Weights of a small mixture-of-experts language model, trained from scratch on English Wikipedia: 16 experts in each of 10 layers, 96 SwiGLU neurons an expert.
Below are experts of layer 7 (counted from 0) of a mixture-of-experts language model. Rows are named gate (a neuron's input weights, with its number), up (a neuron's input weights, with its number), down (a neuron's output weights, with its number) and show model dimensions 0-255. Each number is 50 + 15 x the weight over its row's rms, rounded and kept within 0 to 99.
Before each expert's rows: "mostly gets" lists some tokens that are sent to it at least half of the time. This comes from a sample of Wikipedia text that the model never trained on.

# expert 8
mostly gets: " 3", " 4", " 5", " 0", " 7", " 1"
gate6:54 79 45 69 38 59 47 72 23 70 50 50 34 37 27 48 16 71 42 65 47 29 36 48 51 38 48 48 41 69 56 26 47 72 67 12 51 69 37 42 33 49 57 44 53 49 64 54 44 68 43 49 26 39 47 62 18 66 31 48 64 77 44 59 42 40 61 68 58 61 58 58 47 42 75 82 60 30 44 61 64 51 21 40 36 53 68 36 43 31 58 42 58 52 53 32 41 39 71 40 46 48 54 38 54 45 44 54 34 68 14 56 52 62 75 38 27 02 34 46 46 27 34 33 51 64 49 65 67 27 36 35 66 53 58 35 58 59 47 36 48 66 73 57 57 47 63 73 68 59 67 51 53 39 47 69 74 54 50 38 55 59 53 56 56 70 39 70 60 46 47 72 35 72 30 59 29 40 45 46 43 39 56 50 38 39 39 40 59 86 49 45 44 76 52 28 39 62 40 70 54 53 45 47 47 38 43 43 43 88 41 73 32 50 53 36 63 52 49 33 59 45 38 62 48 39 69 42 66 53 58 82 33 35 22 33 49 58 53 56 46 60 56 50 75 06 55 31 33 83 43 54 43 03 44 35
up6:40 34 61 40 43 33 21 62 40 46 46 31 70 48 88 60 46 52 61 53 59 71 65 53 30 56 38 31 24 24 45 59 51 38 58 38 64 73 75 30 47 93 61 27 40 62 43 64 59 41 13 10 59 32 18 41 45 39 36 42 54 66 45 45 43 42 45 45 47 47 12 28 57 58 33 50 38 50 52 85 73 54 46 09 62 67 54 56 41 52 48 36 56 62 52 38 55 55 57 42 44 71 72 41 33 53 27 85 44 52 28 58 58 55 62 81 52 54 35 60 55 83 36 28 53 44 50 89 51 53 50 41 42 30 47 56 33 35 41 23 43 41 64 49 55 46 51 52 46 59 45 46 38 23 46 28 63 58 27 43 56 44 51 50 52 23 27 59 69 26 71 67 40 40 62 34 59 44 69 63 41 72 62 53 58 55 56 51 59 17 42 42 26 59 50 50 65 62 38 58 63 49 29 34 44 53 25 41 36 70 52 46 39 53 55 47 57 45 43 59 35 31 49 61 40 53 83 47 28 41 48 45 48 25 20 70 22 56 41 40 44 58 76 35 45 21 48 61 53 35 32 34 32 45 47 53
down6:44 51 53 82 47 41 48 37 64 48 54 44 68 65 50 58 63 39 46 44 54 28 39 59 51 51 50 47 56 30 25 58 52 21 22 65 35 51 47 82 63 55 80 60 38 24 64 23 63 49 61 29 62 47 60 62 60 48 53 25 36 60 52 44 48 42 53 38 55 82 54 56 57 53 47 53 31 81 51 52 57 61 80 75 57 48 63 54 57 49 47 50 35 56 51 52 60 28 46 19 73 28 33 72 40 57 45 41 34 51 86 54 68 37 41 56 29 43 71 42 54 22 46 94 38 37 30 80 39 68 52 44 54 43 49 63 31 40 47 38 30 60 51 57 68 65 32 52 63 70 39 55 60 39 47 92 58 40 60 59 48 59 68 49 42 41 55 58 27 56 38 28 49 42 84 43 60 53 60 63 71 40 45 35 60 62 55 35 42 43 55 41 65 53 57 69 35 54 78 47 70 20 38 75 69 64 31 15 51 48 63 52 41 65 23 66 69 40 87 19 60 75 70 46 65 25 36 16 31 64 44 62 46 51 54 60 70 75 51 48 42 42 67 52 54 31 45 39 73 22 55 54 58 61 50 63

# expert 11
mostly gets: "s,", ",", "e,", " during", ").", "ing,"
gate6:83 43 78 54 51 22 66 62 41 42 70 69 75 48 67 41 41 40 08 69 38 15 50 57 69 55 33 55 49 53 44 42 63 60 66 51 32 53 60 45 43 32 58 67 73 67 59 36 36 24 65 48 26 69 47 66 40 25 38 67 21 29 30 55 76 45 32 52 34 67 65 41 44 60 66 67 37 58 36 23 33 48 48 49 18 49 37 56 53 44 33 23 39 55 44 61 60 49 36 50 37 47 54 57 38 22 35 60 45 53 43 34 15 48 60 34 49 26 64 76 46 40 74 37 33 82 65 64 37 51 66 40 48 46 34 53 62 58 41 37 56 49 40 21 38 48 64 62 62 43 42 56 45 68 77 56 58 64 57 27 55 41 47 27 46 65 59 37 72 44 41 60 59 69 27 51 38 44 50 54 51 62 82 52 67 36 35 36 23 43 35 54 76 16 53 50 29 63 24 29 58 59 81 48 38 44 35 23 37 56 46 30 23 60 43 44 31 52 85 58 46 33 45 35 55 60 84 39 46 56 27 49 51 50 40 62 45 50 50 55 53 88 36 56 59 56 53 40 44 46 61 49 46 27 68 49
up6:58 65 52 52 61 56 64 52 67 44 46 41 45 36 34 32 49 65 34 24 61 78 38 66 55 61 40 41 43 58 45 47 21 36 63 48 46 48 15 43 60 63 72 62 26 61 37 72 61 61 21 54 52 56 50 42 66 41 46 74 63 54 71 40 63 50 54 57 61 29 49 53 67 45 35 77 71 43 76 51 52 77 47 51 40 58 58 38 37 59 64 79 68 44 41 27 32 51 55 55 28 23 53 86 55 62 56 28 34 91 40 61 49 60 30 53 45 49 66 32 33 26 33 42 51 59 62 64 64 51 54 68 43 31 76 54 47 26 74 68 42 52 59 65 33 20 53 60 52 42 60 45 33 42 24 36 45 71 45 37 62 49 83 49 56 40 50 46 49 60 54 59 48 83 54 73 57 66 65 59 53 46 45 54 71 39 47 69 70 51 40 42 54 50 48 62 74 76 59 73 52 34 18 37 78 53 60 62 55 60 27 70 62 30 58 25 46 51 66 36 36 45 36 51 46 77 55 86 53 20 70 22 25 41 35 39 50 68 38 12 55 71 54 43 49 36 62 67 52 28 65 34 61 69 40 58
down6:53 47 50 69 37 33 51 64 48 45 40 75 50 52 24 40 45 24 82 60 95 14 42 51 15 58 47 24 43 52 32 38 44 57 48 43 37 67 56 71 41 52 51 44 70 34 77 40 22 37 39 37 57 29 41 49 37 34 49 58 43 48 33 67 50 56 49 38 46 40 52 53 77 60 54 50 52 22 53 60 77 47 38 29 64 66 52 38 49 37 54 36 30 43 30 53 64 51 45 31 57 60 66 53 66 48 60 51 63 44 63 40 35 41 66 44 46 50 51 54 84 65 44 52 25 59 76 61 38 42 42 56 30 64 45 56 48 54 49 42 48 00 71 75 48 61 56 32 62 42 40 46 62 54 53 69 59 53 67 60 53 38 44 46 67 47 62 49 53 36 48 36 51 63 52 30 21 44 68 43 32 59 40 38 42 42 42 59 64 74 56 25 29 39 63 48 35 49 48 79 67 22 27 57 40 39 54 51 66 50 47 18 47 52 47 25 47 41 52 70 50 63 38 28 26 55 51 16 41 48 34 18 69 42 50 51 50 40 27 40 29 52 52 64 36 64 55 77 56 43 33 29 41 45 55 42

# expert 3
mostly gets: " an", " was", " a", " he", " are", " had"
gate3:31 51 65 58 48 23 34 71 34 73 48 35 56 56 34 56 69 46 36 50 49 60 29 30 46 56 48 60 36 51 57 50 57 65 48 68 37 59 74 20 26 54 63 51 47 34 59 47 61 72 55 48 43 38 66 38 64 46 80 50 48 55 43 62 99 52 52 34 53 39 49 53 32 26 42 25 39 65 55 20 32 53 70 42 44 44 39 49 49 54 61 50 50 53 62 51 34 27 70 56 24 37 47 39 43 50 44 60 66 39 20 42 44 59 38 47 54 48 59 79 47 68 49 51 33 53 69 54 67 71 55 36 49 27 57 37 61 81 38 23 28 59 40 17 50 86 49 65 61 52 32 32 30 51 45 15 70 51 38 34 60 33 47 55 63 38 26 67 48 47 58 61 42 64 52 73 61 68 67 52 02 50 50 63 52 52 80 71 16 48 85 54 58 32 65 32 56 58 55 61 62 55 42 40 39 48 27 36 29 48 61 50 39 50 52 74 26 43 56 56 36 68 61 06 49 50 45 55 35 59 33 58 57 68 64 58 74 37 32 48 44 39 56 50 43 35 55 30 71 32 68 32 65 79 78 55
up3:47 64 21 44 56 40 44 76 56 52 60 55 46 43 46 43 15 24 50 45 52 52 49 38 47 38 47 35 40 45 36 68 61 38 59 47 56 38 86 44 41 22 46 33 33 77 67 47 54 60 28 31 50 64 53 56 31 45 79 86 80 45 47 46 19 51 57 22 68 30 58 52 55 52 44 15 70 68 19 75 47 60 73 35 71 57 34 40 31 43 46 51 52 72 39 61 54 27 51 65 60 51 63 26 62 57 56 74 57 56 42 59 68 59 63 36 41 73 27 47 73 71 19 36 52 57 55 46 44 44 21 53 34 44 59 53 40 64 38 58 65 56 39 42 62 70 37 52 48 74 40 34 23 52 67 40 31 62 69 38 45 20 33 37 71 70 53 65 38 39 10 67 41 56 56 52 43 56 75 83 54 31 69 66 53 67 62 49 35 58 44 56 18 27 60 31 44 61 49 40 54 53 61 45 76 47 47 43 34 36 75 56 49 39 72 54 50 29 42 23 56 69 35 33 44 45 50 32 51 31 54 61 88 34 69 52 54 47 72 72 62 41 63 40 58 32 39 43 51 44 32 56 58 62 56 69
down3:86 52 31 28 38 35 46 30 60 58 40 44 34 32 62 52 69 74 69 48 44 45 68 49 68 40 57 34 71 55 51 52 52 51 49 78 59 51 47 46 54 32 84 74 30 20 43 44 83 68 49 37 52 59 57 60 34 62 35 43 51 54 62 66 47 43 40 38 63 38 57 55 74 45 21 56 77 56 63 42 18 56 28 46 83 67 51 51 40 63 29 76 53 53 67 34 52 79 50 72 49 42 39 44 81 78 75 60 46 47 54 62 44 67 42 55 84 52 24 36 59 21 60 38 72 46 56 75 40 49 44 43 45 51 65 44 56 48 63 47 69 75 71 41 50 20 60 61 57 58 61 46 40 41 66 52 72 58 45 38 44 52 62 22 47 24 62 30 76 46 70 63 56 35 55 61 59 57 36 59 43 44 42 26 28 65 57 49 25 64 36 38 35 50 50 46 34 46 38 60 54 55 45 37 61 60 55 38 37 24 39 61 38 55 43 71 84 74 55 50 36 61 61 57 33 27 86 35 40 44 32 55 52 62 37 59 38 26 83 36 74 43 44 40 55 62 21 57 55 23 20 47 53 57 27 33

# expert 12
mostly gets: "|", "==", "===", " ==", " ===", "="
gate67:56 70 66 54 43 69 38 35 71 63 56 36 46 41 61 88 48 45 65 55 66 55 36 49 65 62 49 63 40 39 42 65 39 31 51 54 56 39 58 56 43 84 63 79 49 58 72 40 71 53 86 51 62 55 53 48 64 63 41 50 55 52 43 61 37 69 46 51 45 49 61 35 38 04 79 62 32 63 26 65 34 57 79 69 32 53 53 51 52 56 17 47 71 25 59 34 64 52 62 36 55 69 45 18 49 28 57 30 15 47 64 51 53 42 42 70 43 43 53 32 48 61 65 43 55 50 30 53 45 53 64 53 40 46 57 55 51 38 60 67 46 68 39 38 62 62 55 67 41 38 85 57 69 64 54 11 45 52 45 39 47 45 33 83 63 58 64 59 40 49 27 51 08 52 61 74 57 52 36 45 60 13 36 41 52 45 32 44 49 68 57 27 54 43 49 55 43 41 56 31 68 17 53 61 45 53 33 57 60 59 36 30 37 31 58 37 33 54 73 50 49 39 26 87 49 47 70 50 50 54 62 78 92 54 61 54 59 54 19 30 52 59 58 58 26 49 59 34 66 31 75 57 57 31 73 65
up67:89 34 63 42 56 52 53 65 36 51 39 51 49 36 46 69 24 41 48 42 44 52 34 55 40 51 52 42 31 44 35 42 61 47 63 54 67 37 53 34 76 38 44 29 21 51 53 38 40 43 57 53 61 90 48 63 69 05 54 63 27 43 49 39 47 48 76 47 73 46 40 38 62 65 60 32 48 70 67 57 46 38 52 38 67 27 38 65 55 59 70 45 42 79 57 61 65 54 42 38 68 50 47 58 77 58 59 57 51 73 46 53 18 29 51 50 56 58 47 52 42 49 42 24 36 52 47 58 57 63 47 32 48 52 46 40 86 37 30 39 83 47 35 57 49 40 19 38 33 68 36 47 53 44 59 85 59 30 34 70 46 33 82 18 52 57 76 47 45 46 53 42 45 38 51 35 57 62 55 53 66 59 52 57 43 46 98 60 67 26 44 71 50 29 52 52 72 36 43 33 61 74 50 47 85 46 41 71 55 36 37 53 56 56 47 48 51 43 52 34 83 34 47 30 60 48 46 52 40 80 30 17 39 36 49 66 57 42 55 58 40 38 46 30 49 58 51 52 32 65 70 83 00 54 62 38
down67:53 66 65 70 61 49 58 52 62 41 55 36 43 43 58 63 62 50 48 48 48 40 65 46 61 62 55 22 66 59 45 50 38 46 47 35 44 54 49 51 41 54 53 49 72 59 48 36 61 59 37 08 34 59 61 49 58 37 58 61 27 71 60 76 74 53 23 47 32 44 47 54 67 41 46 70 74 46 59 85 40 53 35 30 62 71 61 14 52 23 62 46 50 33 20 40 53 43 71 23 62 58 44 34 32 37 47 46 41 28 33 77 22 60 50 35 52 47 63 56 19 53 21 45 71 72 82 32 60 53 57 45 56 51 32 34 48 43 39 51 69 66 10 47 58 66 78 69 57 61 46 55 50 68 39 42 49 90 49 72 56 57 59 43 43 53 42 47 37 73 43 28 38 53 46 53 51 28 70 74 45 75 33 48 47 67 62 60 41 76 17 30 71 53 50 39 44 37 40 35 42 51 46 40 37 21 50 23 56 63 69 26 45 45 51 39 51 42 64 68 67 67 46 50 54 29 66 51 59 38 61 80 63 70 34 67 35 32 63 34 71 38 70 90 33 50 86 34 69 56 46 42 36 31 47 48

# expert 7
mostly gets: " on", " had", " during", " up", " have", " would"
gate6:48 34 41 48 69 48 73 32 52 33 46 29 42 56 48 36 60 49 59 64 64 45 74 56 50 68 50 67 35 32 57 39 44 63 32 41 25 48 45 37 54 61 46 49 77 20 47 36 27 49 58 46 43 75 65 49 36 56 24 33 48 27 46 56 00 35 77 39 67 33 25 53 69 57 24 33 32 42 36 59 55 60 50 76 57 39 34 48 65 55 59 56 34 34 59 60 75 58 49 48 37 73 54 66 67 71 30 70 39 47 23 52 47 49 30 38 30 55 72 67 66 53 51 36 45 48 44 63 42 68 52 69 58 42 45 56 69 53 20 37 61 47 34 46 68 57 48 49 72 55 64 52 65 77 71 50 58 70 48 92 46 83 33 30 65 08 58 49 48 40 26 47 30 47 48 51 86 44 58 33 48 79 66 55 54 58 46 39 42 43 66 47 46 40 36 38 52 25 64 40 56 67 57 64 26 64 63 35 21 14 96 58 35 41 43 34 53 37 49 47 54 45 69 49 55 79 55 49 61 62 39 29 72 32 62 40 60 34 68 48 43 40 35 48 70 31 54 53 41 37 58 73 43 33 54 54
up6:45 49 30 47 47 57 67 57 62 36 51 74 63 50 29 64 52 71 49 52 36 45 41 52 60 70 45 53 49 34 63 38 72 81 48 55 35 54 41 52 72 48 52 31 57 59 43 38 54 50 79 72 41 20 56 36 64 42 66 40 38 03 58 71 63 34 38 20 27 40 25 31 50 51 54 56 61 50 59 32 65 31 74 63 45 29 68 62 28 24 56 60 55 73 34 38 32 64 67 18 44 57 58 21 66 53 79 70 50 34 32 49 62 36 58 49 43 53 84 55 57 54 66 48 31 30 67 50 39 58 47 46 21 56 44 58 40 72 23 74 45 39 52 32 49 64 62 42 71 67 84 36 50 53 65 42 50 58 46 50 80 77 47 18 37 32 73 58 60 72 25 16 68 46 64 29 53 36 58 35 64 31 32 50 44 64 73 69 65 65 53 45 65 54 70 47 58 38 35 53 70 64 39 39 86 28 51 30 61 53 57 60 48 41 33 23 38 45 47 40 60 39 54 25 50 44 57 57 54 63 69 43 29 19 64 52 52 58 25 59 40 38 53 43 42 54 23 51 67 39 55 40 51 34 40 47
down6:56 37 48 39 43 42 45 39 41 54 51 45 44 73 72 28 75 50 88 78 47 60 78 44 49 40 49 22 60 17 76 73 62 41 56 55 66 30 56 36 41 26 46 52 45 43 26 67 84 38 46 48 23 47 33 26 52 75 63 50 51 50 49 26 48 42 33 35 33 35 59 45 40 50 33 35 38 66 39 60 20 56 70 55 35 45 19 76 77 48 24 56 37 54 46 27 55 59 21 55 62 31 32 72 68 66 50 59 30 43 38 43 62 50 56 60 31 42 20 43 49 37 65 36 39 71 50 49 49 67 58 43 68 50 25 38 66 40 49 73 51 99 47 50 36 48 73 43 39 10 72 47 34 42 42 50 62 48 68 32 50 50 51 54 46 44 44 51 43 58 52 52 31 63 64 56 65 61 55 58 54 38 41 31 48 70 46 47 55 36 42 53 71 37 34 60 14 41 50 39 74 47 42 70 47 58 52 34 74 54 60 22 69 65 40 43 20 52 58 21 54 50 25 75 45 39 76 59 35 34 57 65 37 53 29 46 30 39 54 56 77 62 32 44 46 38 43 55 47 57 55 68 56 51 50 16

# expert 4
mostly gets: " the", "The", " and", "),", "\".", ")."
gate9:39 56 58 93 57 44 51 44 60 64 43 30 39 44 62 45 61 61 56 54 50 31 51 51 61 36 57 27 71 51 52 48 67 49 42 46 56 51 39 17 27 05 31 50 68 41 60 61 56 65 52 57 58 38 34 35 36 67 41 65 24 35 35 56 26 27 52 66 45 56 45 80 73 64 39 74 46 60 52 30 54 46 39 83 28 42 44 45 39 51 61 45 65 26 38 72 36 55 60 53 54 24 26 33 49 57 61 43 70 51 69 30 37 50 51 48 33 26 35 65 52 53 61 58 47 44 64 55 85 49 61 50 67 32 62 25 66 48 86 55 86 65 53 65 63 66 47 20 67 64 51 81 37 40 47 18 43 55 67 53 52 44 52 34 34 42 43 50 63 59 46 45 40 26 57 29 28 52 59 37 54 56 35 52 34 68 58 54 66 53 76 63 21 43 53 46 48 43 54 35 50 50 55 48 26 55 46 37 12 45 39 52 80 73 63 62 48 62 71 27 60 75 67 55 51 80 69 47 52 47 59 72 78 24 42 56 49 59 70 47 78 47 52 33 52 47 47 85 60 64 68 32 48 49 69 74
up9:72 24 31 52 44 50 39 63 64 50 28 57 50 70 60 52 34 13 27 63 60 65 50 49 26 64 65 52 22 57 42 69 33 61 42 28 66 65 48 76 30 59 58 47 54 65 39 28 71 55 54 47 43 69 32 60 68 45 67 22 61 83 47 61 57 50 68 48 36 57 50 44 49 36 47 46 45 38 72 68 53 44 65 21 83 65 35 42 32 39 30 60 43 47 56 36 42 32 40 81 47 62 71 49 50 41 47 36 68 50 00 79 53 34 68 58 47 53 35 71 68 59 65 57 11 61 44 44 42 32 27 76 31 78 24 49 15 25 32 31 06 53 68 59 44 42 62 67 43 57 40 39 62 36 47 73 74 67 55 35 42 44 39 66 45 58 61 78 42 40 34 69 33 59 52 54 39 61 59 43 53 43 51 55 30 63 47 52 47 72 40 41 49 50 45 44 35 37 63 70 40 68 63 61 58 49 51 62 49 44 42 58 54 34 65 70 67 40 72 40 42 38 24 62 47 34 36 51 60 55 30 41 52 52 58 31 72 51 24 81 55 47 56 34 58 36 48 29 38 42 36 42 42 61 69 35
down9:55 56 52 64 45 37 66 43 81 56 28 67 62 48 62 69 59 29 30 45 61 63 38 48 53 25 52 76 48 48 27 50 38 33 47 38 29 29 34 50 35 35 48 32 21 69 77 77 66 29 34 50 57 64 61 33 46 50 72 57 44 57 41 52 73 45 57 82 44 62 66 45 56 51 67 54 54 45 26 30 57 40 50 24 70 53 78 60 63 45 43 70 34 52 63 44 35 62 67 48 29 43 56 42 28 43 49 45 64 57 56 60 55 61 44 70 14 30 17 42 69 47 69 65 46 53 59 55 46 42 30 62 57 40 55 48 48 57 39 41 49 14 31 25 64 56 42 43 41 79 58 44 39 68 41 58 40 56 83 26 38 31 61 69 59 49 44 59 73 44 43 69 42 46 59 43 72 48 48 57 44 44 77 58 39 53 34 49 74 47 80 77 71 41 33 50 55 28 23 24 31 56 84 67 52 31 32 58 52 40 78 76 62 60 69 38 41 50 35 47 68 26 51 31 44 54 39 13 66 41 42 57 28 27 40 43 55 54 65 50 41 40 62 81 50 46 71 25 56 40 58 70 55 42 85 44

# expert 5
mostly gets: " =", "″N", " (aged", "°N", "°W", " (age"
gate12:36 54 42 25 54 47 48 85 34 35 51 66 52 52 40 43 53 35 27 55 56 59 73 58 57 40 18 46 78 45 60 53 51 53 41 65 68 61 74 09 63 77 70 92 32 49 20 81 51 45 32 56 51 55 33 52 53 37 48 56 29 54 31 56 42 54 30 38 59 36 35 45 72 55 47 71 42 63 64 75 53 51 46 38 72 40 52 64 55 23 60 34 59 57 42 41 50 35 66 43 37 70 60 28 17 64 61 84 67 41 47 40 34 57 33 48 53 52 44 58 53 68 58 34 41 51 75 58 31 50 59 44 59 54 64 66 31 36 72 51 55 34 65 58 55 55 51 58 31 59 71 79 20 55 33 34 32 26 22 19 24 48 47 35 66 48 50 27 82 44 60 40 07 67 49 63 45 29 62 57 55 45 52 79 30 45 44 24 39 56 70 46 51 39 47 29 50 44 61 77 54 43 47 40 49 50 45 57 35 59 45 49 50 45 56 43 28 51 44 32 47 39 76 27 44 36 57 33 45 71 40 58 47 41 67 60 51 67 42 21 63 68 71 43 72 57 32 56 19 40 72 37 45 34 37 42
up12:55 45 54 62 50 71 19 48 54 47 36 79 55 57 42 59 55 57 57 39 26 44 31 50 39 57 44 58 54 47 41 54 49 45 85 18 54 58 38 33 27 49 26 45 57 60 31 63 72 64 15 74 65 50 79 53 50 39 61 53 73 35 77 56 35 26 31 57 61 47 70 19 46 48 59 47 64 57 46 37 37 55 78 33 46 65 40 42 19 56 75 39 15 46 55 66 52 36 37 80 83 64 63 44 54 60 37 68 58 58 44 57 59 83 54 66 67 60 51 46 42 59 38 76 37 36 15 39 56 35 67 41 43 32 44 60 45 61 25 53 60 39 79 59 42 36 35 59 41 62 38 47 34 49 48 40 53 29 41 47 63 31 72 78 50 47 30 47 53 40 73 78 91 57 33 50 48 37 28 66 34 64 28 29 59 56 48 45 54 34 80 60 30 58 36 51 50 54 65 50 61 53 42 59 63 35 45 55 32 60 62 77 62 78 52 38 61 46 63 59 33 34 45 49 32 45 43 47 36 52 47 43 52 19 45 58 77 50 77 51 33 65 54 99 26 58 64 68 50 51 67 57 48 54 51 51
down12:34 53 55 63 38 56 62 60 51 18 56 41 67 54 68 73 37 88 53 49 56 45 28 26 48 18 54 56 62 25 43 10 50 30 46 15 54 25 56 44 29 39 44 57 63 56 58 86 51 36 44 44 54 53 61 64 48 32 61 64 59 57 44 19 54 84 46 57 47 32 33 42 43 51 45 70 63 59 50 37 40 52 41 75 45 29 15 42 49 67 38 37 35 33 38 40 89 27 70 36 54 28 72 39 63 41 46 50 74 68 72 60 57 48 59 34 83 55 71 54 00 59 32 51 58 37 56 59 45 58 35 67 53 40 56 61 50 55 74 43 55 65 32 51 46 51 39 77 28 52 63 45 51 51 27 55 62 35 51 73 46 53 37 53 54 35 36 66 67 37 59 26 53 35 81 65 70 70 43 63 47 41 46 34 44 62 75 55 55 54 34 28 40 33 50 47 53 61 49 38 49 34 31 51 47 63 32 52 47 59 73 23 63 43 41 15 39 61 49 48 40 49 68 72 42 51 41 53 47 54 50 74 21 39 36 40 56 39 64 54 54 28 24 71 59 60 65 30 54 82 48 40 44 54 52 61